config.yaml
n_groups: 4
lr_router: 0.000554
positions: "rope"
rope_fraction: 1.0
lr: 0.00094
lr_mult_qkv: 0.5
batch_tokens: 65536
Below are experts of layer 6 (counted from 0) of a mixture-of-experts language model. Rows are named router (the router's row for the expert), gate (a neuron's input weights, with its number), up (a neuron's input weights, with its number) and show model dimensions 64-127. Each number is 128 + 24 x the weight over its row's rms, rounded and kept within 0 to 255. Numbers have three digits each.
After each expert's rows: a language model's description of what the expert responds to. This comes from a sample of Wikipedia text that the model never trained on.

# expert 19
router:105145148177165126136119105170170150192175137144101146153101156125169133112106113160098102112130128163156155114139126130122110137119111079094102086122128143116166116132144123172129116117166140
gate0:119100114125182114114119117134119122162112098159123151089082152105131134133092101123142139125163132133158130122127150138172109163106136100154127135128151138157150149132135100139141145159137131
up0:152092089123153134122142079128126156142132105134148114087128185141194161136100131132142144122104125141140099141100162127175167105115132095141119150122117125175135125109104168119161144174144149
gate1:153127140125116133149108087140115127116129117125146078146139160130087135111168138087130112087115115131177103135139144155146116101135135162145140132092129078126138123126154140117135134095129123
up1:169120118134120140180108123145101161152135151143132116100125165123115139106148144111132133111148152151162102103166125130160115136114149157144131126146137113123140109142164123121124105098148130
gate2:125152112163091177195166121079135155132107117107110147123120100145125125123133120146111122104115155114138151120096151112101127073096144130082122094133146111071134119113127147118129141116058101
up2:142166140127103085163161118122163107136146157148117125133118147111173101123143103127114113129129174110139135117119133105077141079100144109102108063110112093148147137124119152104126151106088117
gate3:146103113130141115138136112142142117155156133118122070158122151117116155123142164102133131108157166139143180127161099094122169099154116131148147160144120146144089128095111117140139131118150125
up3:138154121103127095148145124111106125138125134111157137131173151095157124119128150097093145142124185122143166098093099079151147102147090131130109142132133124147136176130093164134110136130135151
gate4:114095080130145129078090128126135178125168130130138108092154129122140118153138113107129117109132113130127164152144102057185130146110127157156132126113091166126132105154126120134109163135116127
up4:138087073165129106091096113115159144152163165154135135099126091133130118143100127143136097076157120140154169144118098065170132180120097113148144184143069171127133145141158142149117138148141162
gate5:146130155119109142101151130112127129134150120135147095128049147116142135158158121166155129081159117159090149120133161096086138187157092099109140148145103118154158139102121146118105131122146138
up5:145114142110113146158138144119145128132166118078137109137078119118160129155113148136129102095125101144125135128103176108135153116132134125143114117102134131133122134076129126137135153139122145
gate6:122140147103148119149123109112124134126116114130170137167112111119113167139115133125159102128169151155118092190121111121104184152166117073131120119160108142174135144111094109127124123109173137
up6:124121125120181136154126124088154152126139122131149138133076071149120145139161141164148093117161126136143107126166124109149141130167124106138095140138092133168132139128122129140104123113110092
What it handles: Main verbs and auxiliaries in narrative sentences, such as was, been, became, released, announced, transferred, often after a subject or was.

# expert 15
router:132104177132091137147104124072172139142159128089148082137095105118117117122105156106128107131157144176125103158151136126129100165095122150105109133133175140162123152121160119141144191150123146
gate0:162135142106114134103082139134111090144137129118117148122144166130135140096130156115150145169115101128142136141113147088113130141112161088133143119123125124153093188103101171093082090139154131
up0:162045104139134139130103101128127129106165130147104097124113163143121169088107121105160141124110106106153123171127187122135141142128113159123169129117134116147131150134117174122120148158128162
gate1:178108132115140138166149099095167142127175168188128138126061139127092114102137085092106117121116086103155117146126120112125106137152142116162085127124104155124090140136154130126124134151119143
up1:112139156144098111146132147109120159134136163167134152129104167087135190149131057134146138148105105160106124178118133122117106165160088104122108146113153127121133161175140091065152128127175160
gate2:151108133109140122123115078129099106141153113110156136122155183096173160152144098085166140148149135117160115130169135112147129090143138083159132106123192132181100127147097114107138121100114153
up2:157111150126118112137105118137123121152157158099128107114098148076155128143125102115142105185136128156150103125159132144151101147101141096137161091138185101156123180133110096088136134102156176
gate3:123125127096098129087167121139155149086131145128143112122152121110113089148128121146119158108114096145119140121108105140145170128165129132138153134120159129126150136112093111130105113169140145
up3:135124152086102095107158126156145146093161114135138127144143096178112118102137135127089139105144088107131094125113101152135132121125159177140136141092113146133122130124119129155133110140088143
gate4:132104124118152157115151098109167187094099109186128125134102138111128147163139137125120105173119164071157150159120108138099102116140125113107121121123146137155125126112151121130162126118091110
up4:112088123169127145136142116104161201133125122185088108121093162137113165143106122073140127156136161116105155170156136146124102125114091137142129116128137176136134109135134101143128121138152121
gate5:126157128123133167158126123146093083087175135133135089110118146150121116140115125144112132083150122124159128114121145111135111112138169130164138128110148110131090143132090133131095140120118070
up5:148145165147123127145123162088157117098163145125100124118140142115131131091121116147144142116138086118133115102165115140100077093125156066160103089098165112123129163129111127089143156133150112
gate6:151173160113127112164163098096187149145105109129112120170131142136107133120126123172120118118093108150097134145095103147096149104142127113131119156180153130141136119115120118151152093175132163
up6:151183179153130139141158123134168129137104110112123106156123111107139169091117155128090103089124124135089117113124127151131175113105119151117110159117156168158118127119177119094103152129135156
What it handles: Words and suffixes about government, law and institutions, such as government, Council, Committee, public, -ation, -ment, Act.

# expert 21
router:139159159110124151120155149124096154100145118103152150174102100137157175132132115130116112106090141073113152099135116121120105124141104153118113128147103129170132159141116113102127119128067070
gate0:130106195147118107076151086153128134116110078174131115122095122116114107121155169096146141114114178154147111141144142140104102094129102128111123113100141124135158097084104126157140126098131160
up0:128110189145130119096152093195139151079118122200115153118118098122131087107163131119129137126101145164153123125113178124106134124142113110124116061124105140121132077093141111134114076106097167
gate1:148109177158131123104128138143146151164119135135134056096125098111171113097104094093146142158137108119106121114160144095123155145141148144145163135140144133127128077120131122122110113148151134
up1:103114181135117133116111112118141131140144140132137075101111093120141128119091063116147151152145093108125141129173130081157131118142106150100125133094122128129099104120082132124138097096102128
gate2:135159144108152083113080140150133123138151088125093133142172130125109095123146094171157076130140126158140160118137109162122152148102151152125122124145149129156144166155150118184157158109119128
up2:138114149117130129113082177142118134172143123141119134110195173113087124141135177151118076123173150135102151113142124180156154185107107141128130103135118103122153166160165177133153129122125112
gate3:144156169095154136123114116112184153141136132110172145136155134139152138150141151113156138134124182097075139178135107088096153082201121095110191134108157132114098124094117123121108130146073119
up3:143120133135136093128080119121174125133124153065135150098118154158134128130105139145133203126137163110083122177107144136079116113170112102117160140122162148112107122100163126105116123156068083
gate4:146159140174089105159158084126184153109107188110156158088119111147128132156137095152121137172095147147132143109120161107090117071132128141107122137129111078074112106113174104127166123169114116
up4:111119115172104092131171116144147169129137125112134179132095082132120118159153095196142116150118152101093129129115152130104122095143148163101125129121100120107142131107170132104122108165112111
gate5:126127160148093100134128125137134130148089111059135138091126158129136117105070131100118123124130169144106139100192140129160151122104126119153116138165138137150102133122151148117152148112099137
up5:147104146115129138113141135127111111160111117090123141137164130174146129141128126139128135098119144110138118115163114165129151117084126160168108101158108141148168118130114104132165108132150135
gate6:133120161124169174167138108114144142145168134107095121135141141124114181097083133155138138139144072168115069164154128126126103139126140133142108144109132161163167125152169123118114127117124150
up6:095137185168136143126120122117120139156175154108085113111115162137126145126105162135165185178172086168129096135148123165167154146143133157174127152103116189166147113135176152140144139108137135
What it handles: Line breaks, colons, commas and values in infobox lists, especially years in Born:, Died: or date-of-death fields, and by: labels.

# expert 23
router:139101121117118139148098172108074124119127106100120150143177162114092121124097157132135135095129149131148159128119110139082110108118161107119123173119101126139140097139091135124095123184129166
gate0:125121123109197123089119148153132136139131100136134141129162122140181171115100119099170127166131172125166151160164138112153145100146104121113114146117114150138073133130095142136153144169130083
up0:133099145173166150147075150148115124149129115084136153157138103137155196131130103114139121143126157112130196129162162107133163110127112135132128145122103161168132121140115112155122150154139097
gate1:121137127154141134154108136088175110151111092151058120118104092112160128142167078102124130166156152147163106179182164109079121164104054159155138119138101152077119146066135096142120125156105136
up1:112138125129113129162154172173114108142111083158082124131131131102124122170097087121122103137107169104147091135140159078120123173101095112145167126130108160119122154102137091130159113144114176
gate2:120145166091128112162117125130164117141118113114070119099120162109157105118134074103124152141081090098133136144163130087078102157098124138087100114095093152112096129081100118115157101131115092
up2:145159143113119118133081102123146126138153134115139094096124127097154116138102100146098165119122125128128118166105156130066081114131124117100117126143108144122125150072136159152125137164185113
gate3:129089151163127155153110116103158162139154114109105118154128123116119161135131120150137127140124123105104100165166140092144146191086137132115137112153104152137156137122121148165096162114145113
up3:128078101130136157152084137111140122093134106109164125156161119121149126128144100162151134152131143090105126136176122089140160172094100135155135152138112148150129143142129148128120112173128114
gate4:149106127077119147122132108122143161173097092148104154138125107127124125053124125120129144153101119108136096159149087121150153110171122124133165147148112112152107150101117146091168096137095110
up4:140111148095120140096152106170124147156127107104122160084132104143145119139117120116120125159107131070092113128088107105154098146119112139121143152085120136113122128144121130100141075138097135
gate5:117133154121140125076142127092153101168132155149135113127110129130117136165115120128192139178153122133115136128147113121106104145138135116124136123143158143131127185117149074126160117168154146
up5:114142100103110107122119135066093109132110164156120146106127180112090077153109105150142168129144138117140138086148088102129106138128131149093106156163154120138143129127127060125123106156169156
gate6:132120129091144158132136133161153174122124121111149069150141174104134144116110143153114142128139110114134141182140136114157100066134112173113155126158138125118156142098108149162153126139144122
up6:096123152157184146133125153125127134152142127160170100143140101169146109143118148162149144127191132138191085182156100122154124123120112134128100153129138140146159152130115166121173134148110083
What it handles: Digits and numeric pieces in tables of election results, statistics or coordinates, such as vote counts, percentages, Votes, Pts, ±%.

# expert 8
router:175129077130145134120067150113156181112159139085125129100177096131147145112134139144156123158133115084127099131155105115139180116118115155127163123126125129125125105081109150131095138154180123
gate0:147135134085096145137104093155121094135129127112166139122126115129122133127178137128099160154066130149115126191157114119123124140117114156134172144128139145131132136111095116132117186119117152
up0:140141128093110147143092113131151109139156123136122136126157121130149095129165133129121142201139201128121121154161126115107126144124126146165108140103142163135117139073159140144148167161082151
gate1:146158176099174098124099141147142150151124141166108138150126134127126187131129129141109146157081150085135139151156129125157115146138105101068136087115153101108131118138128121091150110102143157
up1:140157138135169064107088116130095114170175155127141145139154142159124160137103113131114151141071143108139103165150129107169132134113147123098135116130120103130163104110161148118120098095176132
gate2:176112106102125113071133060148157141119141129131162153132135103140124123134156058118163154163124110117185116112105105108127137111125113105135186111092113129131127135101135151170169156106075102
up2:128098132141112145140130081113167149138134154137202117098160120136150170160155135137124166119110058125141118128119094166098154115154115105113167107094140149140184133127125156171130136103125140
gate3:164120142114142161079100137143133103129144139154126150133148141151145097137153096129138164094095136125112153117115165110107142115176118124087169124135079118164148098124136110113153082152117094
up3:140135133108115125148136127128116104130125101116118082114169173171120128125123177150125167130124138145072108137099125134072121144105126176114130146125132100135127104149138114104145105125115113
gate4:149120149092154137144112169104142095131100148113183110121134131125108161151084070121133131105147178147103085139145104125127152124155102117153106136100126112120078148096126154119151126132125129
up4:165134152114128127146103176147150120104106185105212111109105100086109151112129118155105105147159159154102075153112104106143142085131135162125110110106104130143121174115146173102120094097106150
gate5:131126140095100151092124085144137081119123136136140143131132137110121120163115125087116108131116134113102137173112133093116111137139112105135134101132113146143123158099122112107140127167102115
up5:104127114106110124127104114125128105144145148120167140113156114117106134146155143152149178126140085101087121160101100118110127126158150119154114113124113118140167133141145122085122134166129131
gate6:139117134119139125119098149115133107126118095118069115106121169160090104118155121157162135129101133138132146133118104117125125109070120157119166112117175100097129105078106095120158139148151167
up6:113098124151127126100146128122150087154135120157107115070141128123148117105153129181185127113073163156110111166155103108102144124090119144120167107138141108132144111106134102149113130136168144
What it handles: Numerals, currency signs and counts, such as £, $, million, five, seven, plus object pronouns him, them and the word time.

# expert 13
router:125132130089136151124129099139146119140122131112112176173127106134079100156144100130128092113150119096097105147118142103114109100134133122107090117139119120133145114126117135102108088092098118
gate0:131154159127142124118154126136208126123146132111131151103120089102144128121087186137128111156129134137154126150087108098165159092110137099128100112110129144146113129043139134127124087136133143
up0:144176115112130115110106118128167105170169125146114097100141119140143119086096133132127115134157127125166098145151142129139162119074129109128118123123122148118068133085175139134100141099093093
gate1:092114166102145114125111127136166138113140121088146145161165123115138147131122090113148125159155096153132106154156118154161127153126123088120116083106109121114127126149155138152142110108196170
up1:107130148127113126135125136115119108131144086109146162150154099142106146120138135138130152154168118152143126141115123154133141136106112082133101109082118173152144112133170127123138118128143134
gate2:165095139126107156097129113168127155123107139148138105082151163134167124117112093133136133166129158157113100145140099129128115163120132104095157159164152110152182127161100136095123089151178142
up2:142099099102142122081120110154094102146152118182136130123128127112136164104075141094149101149153140150132149124111122098129120067115145150161134142136129131154111114094125124124130112146124118
gate3:144117140104171151123089144159153131090133136120114134135135138157141139104127124122121121136103127093164086129174153141150171140137140173153190128124117114109097157113115134105120137146166143
up3:135128116116180166117131148147158138128138144135111124157147094150156137105128114075091129158153136106162093108171135177160139150109154188149152119110060129125094130137115126141079124117146126
gate4:168097137100125112132140131080149130105136114138114143081150141103125124139118121135140118133125141076128133114141108122103116128102162120166162110144119129082113095130136108088129114133134111
up4:140101141106122141095154138141151141167156121137131154119150103125129080152146096141130104102109151082128122097129090130140098121114162120144147120103147135101092125142134097070148115148124126
gate5:148117117130117170103095103123154193113106144160127148140122131117122127120150114111145110137069120125134111118166142124092177127121115124106133135125104173153119093132102133108171103108167179
up5:147140140138091160070106085147164160119124095127139142201121106179144113115174161075135077143132116171120109093131138139123163112096134144127136139127125148133112129147097119098123123130110157
gate6:128118117127140153134127108154148163141144131134085093116114122145136111147100122137134128130139122136148164134159121110167165086185132169133135085133124102112137092120139133133122128118177114
up6:121162120122127110143153051140161133131104074117127151141145084136167121138127134140153136150127137160141145160173142142139147103177120117074095113147131130136159124121134137176127162114133116
What it handles: Opening pieces of parenthesized years or ages like (199, (201, (age, and single capital or lowercase letters starting words.

# expert 12
router:140087134109087185158143134131171156137115097099132141121130150117141126177098095173114174162126112144159088133103136157125127102137124160135156131122126134134154095137168127100133130160136132
gate0:146147128090131183123135117105129149105130099125159105178092122123129127118115120167133156124161092105141103091155151136135104138168097080147105163107145100126165147161139123176128163157116140
up0:129097100125146162117105115118148167134127124167153115130137109120155120122096125117146149118145110114150112097185181120140126107140088114157101109134161141116136100172138153180127141145133165
gate1:168100135111123134127118128143175105112126098110110133158092112170138119139125109159150173125080158128156176107128074083114094149167120127106164106121122125115120160128125129069140152142115127
up1:156066132150123126161152147117165127136110117125151122166118113166137100116089144173134140161112155158149128138118094124114118119153147146119162105087141130128113142108139143093128131124120169
gate2:119188126118079167113138122121142154126125085126095161135128107106095137114118110140131119107119127113122128109117169159134113146145125157173123093122182116132120131140106124148142129104158119
up2:144138132154123190148143134133142143102091061157136128128126140114157134144126082113111074119131159125142100124128184158163132154132161133165112118086164149126121136160153127166115134145153106
gate3:152142096101142134124158128097128099096133146146109120114140128150100122155097110129149135054165088147106164123136122119121134132085125109134112143126123128139090126079090117156163159122141157
up3:119149118113141137130130188158138138098118141132125141119145122141126109129075118119132099118181100140135137117125125142169138144112135146143125106091078133168116082142147115147137101125131166
gate4:160074126106106157148143108132122112140158114135107158185128132118142147114124134108139123143095107114137134142129144142113135143135146137139156133139152128152124156116122122146109156183135149
up4:121069093158085108144161146159110133172121107180131153117156124129126154146107100123145145161109122136117132124088131153118154172174125153133175141136146151129147115148117125164094135111159142
gate5:151100151126116114112116111093101171121135115131127171147101148167114142161133135122135122121153115142131115085135135122123089170116167141166138096116133131114117125148166094127181143122086127
up5:138130126084130091127105143106118136144111123122072152102132120124107150122179124142158131097133112117152129141133112130120102132104127170140140088130128139125158086119167107147185094108097062
gate6:115130106104163135120117112145077098070143114119095161135141145107131144119136121169110107141099102143148112123133171111163134128141139117151136063133134161149167129128129104112130126158131150
up6:165109125080107141112104083199150181107116107129130153149084087115182093159132073103129136153136094120173163088175152181113139153172118116134150127191103142147090152106111115141116130133119119
What it handles: Syllable pieces in the middle of proper names and long words, such as Cr-us-ader, Shaft-es-bury, Man-us-cripts, mostly in place and history text.

# expert 20
router:105156093160153119106145095135158136110150106112146083144127141115133131099110129112129138117148124111107171104143128136153116088145119100102105129114102127093183161135141094116144142106147139
gate0:123092137157123093145084143148173106146170165130119133160115118167149150116114117114134131112089149057119134120146117130129158136132092118121116118150155137134128180108151112154117162156136150
up0:142126141147140071126137128171166117138162151115105107108126096161148092123125151116102123120116116119121102122102162136131135139138101132107091108130176120111131197132114117124115152152165119
gate1:127116150119126136103164137075159176140115139169120136136118139154150146171105165136145113116127148156095132150090131127104102137168116098114113106132106123094100125085136133127125129165152126
up1:157089137118143133125186125101141147116128104124147160152155127133147134160153137162133141119092146129098093117101096091098107142159120064147104135146119120097084110118133110116125126162137148
gate2:134129127129117108142160138168145145110162096095100118120113085116129146113128072147145143157140098134168122139127149097138111115159107093150118102108099166124108094097098161092116102128115090
up2:121108139139135138154131115124125109175140127071128116130147114174096168094110159119113135135136099112135136131134118130111127166095173170121135123131112117120159167156180138112122106111145111
gate3:134108118145119097167092088081121117173148095120096121131104139135139174176117153156132168136108131110113128114114131091128156148143118151148151155139121153133148110125124111134123124123185076
up3:096130152147117100096136090110119108169156149152103147142083166116146111175124132153102201156086089131119120122126161142141131168136083129123177127150122155134131085139118116124159128126165097
gate4:139095090121136115100132176095174103158084148148119117123135101167099106096124128084118115124122141110127133152141106139134093133131175163142128073117132105143136108149151123152128106126112159
up4:102136103159094120100125181113169119152109113094089113102109097126155123128102117128115104129132149118138125094151163127144126144099129148124114130144136140131134131119164126130130094117144137
gate5:146125128117187120177118171132081145120135072111099140137154153124103103131148131158103089133130139120148169171144122122125155093135154162098122173096125121108141112111142124173139152119171099
up5:145090132111189104137139158128094145124125123120111129107161161085114114106139171126132113129142135157125157139192149110127147101128187120127133155097102151145121130069122116196156146085128097
gate6:147115139128112127093153082125128139149141139154158109136124136116104131102146119136125161142183106175135135120096135152088128144138116089104129124101124129102093143127184164117148090138097082
up6:131126122124126072098106099119135111124125147124088129123146139132117133122147103148108155119170141158106116129080142163087113118130132100100125137136056109107143173121186146092202100135136119
What it handles: Commas and closing parentheses attached to word endings, such as s, y, ), er, mainly ending list items or clauses.

# expert 18
router:117114166152131119087154119100124097178143131146134121126086137098151129122117142086143146125140106136131162123119167114097126146163086123109137126129124164154147124083152142105096128093138127
gate0:144113129100130134111095150098129133114160155126166094147085128103108161121163081149145153108137137158135148173136130112168141120106111111144178133156129113134138122091123139089147103160148130
up0:111129108115121123102129143125097146143135119102191121112049103115114123142088102176102093112144163142092115147131154179132120151106085119088148171142120119154116128131109141085129107138147127
gate1:137080163135099110122177103124109136101142082098099112152124169129106106124149096140119090113157091158127072098176148114142116166157168108152122133116115147133118143128110130130142138121136142
up1:130094161102132116134142105085133139107105110099094126129155138112149106180120120133072108114134090154106073105125135120145089151138138132146150127125102113168180120157116113151145164098105104
gate2:160165135145175114112155105163083163100090116108173138129126146148107102132140082128134132128111127092166125136123100151088139128089124154132123114125091107135126133139123105148159145109110151
up2:113104093164200116119142131147092122146125136125141151109114111144140108120153094130131114117123149096177131116125133166107173127102113142147137135114107162115161148139165105133108122103153128
gate3:134211163138100066156160201089142196105106134092137128168131137195114125114167115170160111133105165129117168126102109094128129125171119110110109131111114124097124147127171113125102157149138094
up3:125137187137143098121142154122154150163101131118189136123100136121112134126093127150109153163125133126096142106108118108146111150171088138082122179138097124127154135096146139100102151177141116
gate4:111064144149163110111109134164123142098170144165118129052124109068124120135110147106110214139109174110121133168196141151144122089143122142108153094148111160124128120133144153129121123115151113
up4:153094153120146094141147129153132123117136128138103159161155153130110142182141135092146118121119091086112196040122107128156067115159114116179135149141127138123129147112114115136133079113106154
gate5:113116149131120145129106110154114113107152091057107126147134138156135136146166117132122135126135101134122133152103085123088133156126150139103160131122175150114173123107161107126126140149136104
up5:119115114153089137133070132137137116135118096082124116111095117135133115118160084118085126150134166101156100130137115129095117139135120140131135127093153146100143115118150130124127143130136114
gate6:145114098130146068124090122120135122174136140145141101122141137127086131122100144129168175132160129133149113114097107138115154121144139115158133092116119115097122093113134081131109158115152164
up6:124132168158135162147136127099131125071161142100072142130093141119088156097129106122134118129143127102162145078091118118128161163127075133092174123084136120103124101110081119134116150144144159
What it handles: Nouns for works and objects after the, his or her, such as film, album, book, work, song, car, plus decided and study.

# expert 11
router:189119132129150158137141164152115179113081119152169127146150111101161096122161095154108142175101143119100164095103157155140141152144080107121171134153138163134139155111081134100158163143128129
gate0:177092119144105120139103128138146146195164115132143140157079154136111106092162079118167113177139091131131101151136156108128098097119125132105159136130128142141114126112087127153161093126164139
up0:152114112120088120102103162150172129143113110108144137160115121146139113119122100121093115188168102127104119129131186135114115116091129132063159150150179153145131137156119102158122106142150124
gate1:152117132099154118117114127187114119151142139122105113126129141114120128085129124156171101137085144124100105200113096088143163103079136114144168152122109178142103091136135116134175134097145172
up1:106124169159126118121151104164114108146143132145126117132126134150132145124156114140186113098092133104121133167152097147072144147116137105126099129141103115090081109124093088155125165130104126
gate2:134114117129135119097147122111112125120118089151126175098151122122140134127165103118110142178114108118132142098162097118103111119106110117139167105118113156157122121084085144130172120161119138
up2:141137161134127110152139150121117117104138125098123099117157154106111159142156165134119110115152110123112123130127113129117134081078128086161148090092125131126142137126103148072137122172127129
gate3:166153083111137126183139139127135113132143101146131145114094094156159124141134150157159144168170153151113081120119105139113133134139145082109146150170156131137123086102154138098129147144152118
up3:093155109104157102143121135095129080113153124160127113129146139127142124110108141078138126164132129155114075113126098078132132147158147106118152114130160127115128150103143112114069154135121112
gate4:129119137093186140160099138098182129118122113129119098122139158152144160189135159138126090108079127146135120127137104122146148140149167155153164090126110134164116133138133115118123154141132110
up4:146131120067191155144136137103165111141127116134146122113182145126172132146127146148093127098102101112132143136151073129124155121134123137094163088129114169164116162135158128152114164161171101
gate5:103159121141132083152110150120179117145125117094151198127096116119097128151109084125089121115119109095182122114108132147105120104131130118127116103098153165098142127063148134135130128108091095
up5:100108094173161115092136109137118114137122130104166128134148143115126104166076102126109175110110148151135161119155158170135157118171137113118122131146124114168153157081140127127093162135117093
gate6:160106136148151149111090091132113144123122161117128167123135111169134108088170138139128209168161123121146102129121145159101137116176122145129159071160117143121070108100112148127168129130111115
up6:172129144123127154137149110175145155149101146144137166097116070157154083149131123165085136165132113116105136133140154177156145127144147142109110081130106166098099151142149171150130145117108149
What it handles: Inner and final pieces of European personal names and foreign words, such as Sch-wer, D-au-kes, -mann, -berg, -iley, é.

# expert 7
router:144142103111097109175117140105190114193110124094095143083166129157148098135108175102124136187169143126141088129106125119124126101103188179149130101148150073114107124125132145128127125125115119
gate0:146102153104137128135119116106134170132121078104148124124084105195125122094139102124127128105148159188149101136137102161091092094096156156141178159117176113173144106051142124125111098148065135
up0:097115119141116096127152162144101109138102133131138139161115127156086136115175123115099097111113095116160091149146136140095134114153134158160161113138145174167089136152135113120117194119154110
gate1:134122128130171091094108151160202086080130126113114128145173092120145113076133115082124098174136110124140146094152120157068125111128149119138102102124094123133154135174087092132124125141136141
up1:112122120144160099110110180148183095105067123171111133109166162113119117112156125149127124167133126092177163116129111111076079117128121146145125085102120144114104128122107125120153125136169126
gate2:135149143067130159140145087110141142123150105162117116119128130132094088098123131130140183163103142119076145169089108104150180146095157129123158144160139120156127144147103159116148163133137118
up2:138119149104136128152096099118132144129127126160104118090152095123121095083114137138116131151139171109091130158094097095107172114100126188145154130133133127178120126200064162135135162112131121
gate3:123158112112127163134082133120156126079145163137129137143126157129146123154134125152105189173156107096122121146136062074074135095136133168156127182150103140110096128122140160171074185128096141
up3:153112104109149160176096149128166140125117141100104138107096118149133083114077109138119140134144109095148107118120083105149144100100152152140110132094084102106115151112142164121080161144106154
gate4:151148101103139150149137088120162127155111140112091122140145122124147119096158141091134165139084096136168129171150074075109161137119100117158140113136126098128141094102102143113123095123133109
up4:106128077119118151142099130115141136123116141095109118104159108126130105087122135109143157120133140134149142147115072089103114154132118154166163122116140082123133112104092176117123098108145110
gate5:118118149147098125112147142119167128148119162157098142134165132139131140090113110147122115124170145111143155139146144106120122180107126096160188088144145152080131130145098128132186179134129163
up5:180130147112093121142130143094166105154127134127132109109143144165160121089104127147098088146175166117151125117134141124123063105112182147151191133124144147108132150112107170135135153120106120
gate6:165119125118116165142103123082064102130104143164152140135102135114138156106143141108119174154122115162113152151061103110145115135146124071110134128109134103113153133079137145099159161126150092
up6:128087118126109114148114117112130117161115103121107114117143150146090117091106112082112110164164171142120092179092088110179138104164143130147154168084144099073139128087148172138118130165151113
What it handles: Subject pronouns and adverbs in running prose, such as not, they, she, more, almost, already, and mid-word pieces like ly, ially, an.

# expert 17
router:076082116116107105127135130168106081121102117155149132135106127169099132133082092129094137108104142155114131157143083109103157114150166134141143139130157088073113128141096141135094110164135130
gate0:132151136109127151103124059103139130083103149120161106153115097130121130138155109155126160142130122107096125126132152146128135167141118091139135110106095137167112095094133115120108155125153156
up0:120147136145147110113179078111140124132076128144184094147140066143094133131112125140108118148120145133096146109124123082171136149160170096118116140123093116151153143140124150081135134131176167
gate1:146114118115140178157131101154172158129123101138129171166142115147111152134134130129143141119087132136149133115154136108127132107118089143135161125158103173105151138099132139115141118149126086
up1:121082104104101106121116111174139130161114095110144102142132099134141141167126102128118159139083108141117113127160099109142138161141123120169133140150078161109170104098129150145125087137158113
gate2:155112117167139111144108147076140141135108098139153128181148091129142177136114133127123138141090139136101117124118111166108104128131116118128114136129143108118154161147135173116125126132118112
up2:106165093159115158097146104118105110121134151090107158101167141120124138131115115137155158129116113143126153146105078124122107104144125138136140150111154114122177138125149161121135136104141097
gate3:160095141144137157163114180116132110156107136135121117068136117126118119129115088134155151157113165124128098177103098107095135133149155099116146131150110064139120126106100102113131146100138119
up3:132136105133140178113122156146149105127084107148094157077137105107161134129135109124134117143094132082115105081153107190121059135156110097151172100156125165129100179121176114132160124121108102
gate4:127106151121097158124108104146139105133127153120123108093135131156134121137142116095123161155142128133107121147115120152131144116158094093156139115119171089131102134074148136118153151159069163
up4:128080130126096129124134104169112124113113150131102115119148137165130146138107131124132131142159129162114098103128094160080126167123121105200139173165163096134105142149154140122136136122065177
gate5:177103134092116129138103125085136130122110115133134156144145077144103154087139138127132135128120127157145162138146126133069126128081107148116115090125104153125062160134100104122133134122059166
up5:121083135137115110174103127091102104098091101111123142133125092179104142124109113128139112120134149174066152115121130158092138154126129117121102096138122112097092179110111096109120127140073157
gate6:111137156121138115121154092155126135129111122127162128145123120139099191178156130156123116122157088140104092117116170112101159149119091122112136079143126170104172122146128114147096111101124159
up6:115128122130168134105121152135102148111145137120114117128154130132128122096129113147113114128098071128113136160127151143103150146135109125131163069138134160163127102121143147141132107113074119
What it handles: Past-tense endings like ed and ished after verb stems, plus to, the, opening parentheses and table-row pipes in track or data lists.

# expert 14
router:145118136106160123142149144132149145115112123143170140131096106127120113122119177134118111125152139162119098105130133126128132125123134099116148098097102064151113123080177153094083126127085097
gate0:185086129160132083118133120144172191154121101144115167131155125113122116069148118144160171137150143133124167127119157094115130094091133173171165129129100136109130150112146139126180113113176140
up0:140120134122124104120123157173140141135129089136128113116175130094139113116133153122145146147144147194117136115123132108101148128117135106142141150133132133106110157124161159089143126117142117
gate1:159131136153113142150080104137166154150136119168158130144102144133154149106125129122105147112116135077151113146149130134144144154155095110142085118151113094104109117141120150137127173170128143
up1:117132125133109157111109090167161155168128113160180171150084124129126130120103177147136159102153126104151105141120119188161134134190100109116122104135133128122109125140107106144155137148157144
gate2:132119157085142127117063099139117157083095151120129171165165081153146145149130128143145090118126130139121134109127102153119126082172108133132089118132103125092121102092119118147128134100129121
up2:125168150137124097083092126137144155091115132136128171134137074117115119129128135107131085129167149142119118112116101164122149111189142155106109117136112112092118150094110115141072164068108137
gate3:125111113117111121134165113157144132145146104111103157111152111128157110158162109102149125141148118133119138133111100124134154116089164101119109117128192108137111141138117108147139102127128170
up3:102100107123104144134142157132155149113137086112107136096102086155151116133120081095094137125160141119133134114116145131140155134096152120148118128081144127136053189109157141123154085123108134
gate4:137124127153137067125096143098110123135160083152130130131114130097107134101148108133141143091159097154174133153148094132097140105113156102144172175114120165121139095148119123097125095161109131
up4:137111148141104099108121118119112137114127119132110097143123124083093117089086143144120109099178130138146095142110155136111104110104161141164164154110155138115135100156129132118116080135118161
gate5:130121108096136136122148109101136104137131118163135108125117106120133149128123157121144152106099080154115100161139096069143135110148146142132129118119142124156140122107138124089139139110136126
up5:134127148084128096094137077103176132114110082134087120155115111167127100079148144130137128136116118125122139131143092112101117106153170154107138146126134125123131168107150127094107106152089116
gate6:129114165124135108127112127091137119103108131145148107133143129159163133118125141105120162151121140114117140103165078151133121103181128096155139117133121138137077080087120128144119128141114077
up6:127112195097103123129118144142143086089137130153147090151165132142179129140125174101118134152084160159076134122114118126150109136159119102129117124153110133130082120155130111156124137109124107
What it handles: Syllable pieces of Chinese, Japanese, South Asian and Slavic names, such as Qiu, Qingchang, Xiaoping, Mehek, Yevgeniya, often in tables.